{
  "num_hidden_layers": 11,
  "hidden_size": 384,
  "n_experts": 64,
  "experts_per_token": 8,
  "d_expert": 32,
  "d_shared_expert": 0,
  "hidden_act": "geglu",
  "moe_layers": [0, 1, 2, 3, 4, 5, 6, 7, 8, 9, 10],
  "router_score": "softmax",
  "normalize_top_k": false,
  "routed_scale": 2.45,
  "balance_loss": 0.00608,
  "balance_bias": false,
  "router_z_loss": 0.0001,
  "init_std_router": 0.0157,
  "lr_router": 0.00074,
  "num_attention_heads": 6,
  "num_key_value_heads": 6,
  "head_dim": 64,
  "vocab_size": 47622,
  "norm": "rmsnorm",
  "norm_place": "peri",
  "norm_eps": 1e-05,
  "positions": "rope",
  "rope_theta": 10000.0,
  "rope_fraction": 1.0,
  "qk_norm": false,
  "attn_scale": 0.125,
  "tie_word_embeddings": true,
  "parallel_block": false,
  "extras": ["capped logits"],
  "init": "trunc",
  "init_std_qkv": 0.0245,
  "init_std_o": 0.0305,
  "init_std_up": 0.0351,
  "init_std_down": 0.0351,
  "optimizer": "soap_variant",
  "learning_rate": 0.00721,
  "lr_mult_o": 1.21,
  "lr_head": 0.0111,
  "max_grad_norm": 1.0,
  "warmup_steps": 200,
  "schedule": "wsd",
  "decay_fraction": 1.0,
  "decay_shape": "linear",
  "final_lr_fraction": 0.0,
  "batch_tokens": 65536,
  "max_seq_len": 1024,
  "doc_mask": true,
  "train_tokens": 391300000,
  "max_steps": 5971,
  "dataset": "wikipedia_en"
}
Below are experts of layer 5 (counted from 0) of a mixture-of-experts language model. Rows are named gate (a neuron's input weights, with its number), up (a neuron's input weights, with its number) and show model dimensions 128-191. Each number is 128 + 32 x the weight over its row's rms, rounded and kept within 0 to 255. Numbers have three digits each.
Before each expert's rows: "gets" lists some tokens that make up at least twice as much of what it gets as of all text; "comes after" lists some tokens at least twice as common just before its tokens as in all text. This comes from a sample of Wikipedia text that the model never trained on. Tokens count by the router's weight.

# expert 15
gets: " the", " The", " a", "The", "s", " his"
comes after: " of", " in", " the", " to", " on", "."
gate0:157053131125166187134157106150160097089141124160136117153160070129185127054130159122115145159160069136128159098122106101141166080093125142099145166121127091173133163121111129136087122116195111
up0:098200186123149110136102177092118211198084088159106103104137149142065210211089093149115154164104160172147133145099125151137077113123106118203115040131140104102107111142095159103105094186105145

# expert 13
gets: "|", "-", "8", "4", "C", " Total"
comes after: "\n", "|", " (", " \"", " C", " A"
gate2:118130157110105148053103132123113071148138170082150183129104067122106157152180101176178098157139191076112135177131145145109131118048122112154116214132107149128158104139182171122090104133113129
up2:097090105130117091179180151111109189141110093160126050142149084120080152100126146069107135061156120164143149098122174144110100119135138151199155115134117152145097118142093082159155127124122111

# expert 28
gets: "0", "4", "6", "5", "9", "7"
comes after: "1", "2", "0", "9", "8", "7"
gate0:147139160094133159115126129100075121140128146053083117143099126084067065112159111113154079086165114174177124106162093169165094175157160115079144159137120131138115113092164164149124165129113161
up0:136142064126118168124103077129119139144136194156098160152170138118129134131142141130162166156136100115096174076118124155160083146100184134160145111165076123113159126166090174139093088093147093

# expert 60
gets: " the", " of", " by", " in", " on", " with"
comes after: " of", " in", " to", " with", " by", " for"
gate0:123125101161175159124122167179096131153166110110162076137173157098090138159121126115123175140146171157118140149148151099143142123150115158127134147129140116121098162154119129150106143090131130
up0:131140143083141161157047179109139122124164130112157151123156139127100197087058096118187125141119169090096135135134091129127115118095142115117120142132156092174153103125151133137134144121150158

# expert 17
gets: ",", "|", " for", " of", ".", " in"
comes after: "\n", ",", " However", " out", " him", " that"
gate0:105128047093133036191118154113119129084121126063092127171099077110163132103131089127137079140139182124175134174082106143159161082116102153113113115159102192144147138108154128113112165148159113
up0:151116086122126072157138114125180126114149156067125118155110127110139111112108125140103107161151182066136120095098104176164140089168161155124130129074147190075133113135162100104110106111079125

# expert 55
gets: " of", " the", " in", " for", " to", " on"
comes after: " of", " the", " to", " with", " a", " for"
gate1:110149103092105105070173108154115172089136142103130116124122122087103129143152105129178136111108131122093071135155119141071083108120148049156074132107086136135090095076123165073132135110183070
up1:111116153141130095102176132134149108115145093130117116128154119091120185090192123178104180156109154125096125115114157085086108109173136149118150116151103097112088107111074140151132055139160111

# expert 43
gets: ":", " |", "\n", " –", " -", "|"
comes after: "0", "3", ")", "4", "5", " Released"
gate0:132115049165132111118110086128116167123116098208119126160144090158095163108167098121091153167190156136129191125153150158123207146167114151143159162139121075114173199118118092123117133128159143
up0:142105163118145089106135162116175091128130108063187072136139154129170115175139185116129137181115148133177092173169160136112045089129128142101124127220123092105088094128151179166095142107091107

# expert 33
gets: " |", ";", " /", " —", "',", " —;"
comes after: " ", "0", ")", " —", "%", "6"
gate1:107134083182159128196146081092172118133141091141136174083104138154164133138142105145133170156118137150058093145124127068155149084146098028153166130140187103149127109100125103152068097104096130
up1:109175070169122090144140100116095200150171161177098101181122101142112176173147115126154146072121093139073123139129128093116104106128089089144095135161120141162094125148118137149139135111145095

# expert 18
gets: " |", "6", "7", "4", "5", "8"
comes after: "0", "7", "8", "6", "5", "4"
gate0:105101109121170073162136107137129137102182194149147112132102188132146200121140158146106168134076146158138170128062125110100124165171185144126136123187126147082106085117187102148113190120072101
up0:128131162139142150176086121092116107178089054084103145133148140127125106128154069077119122110145119090137140114138132116144169096150114065163124148154108155179124167110116183103175115064135210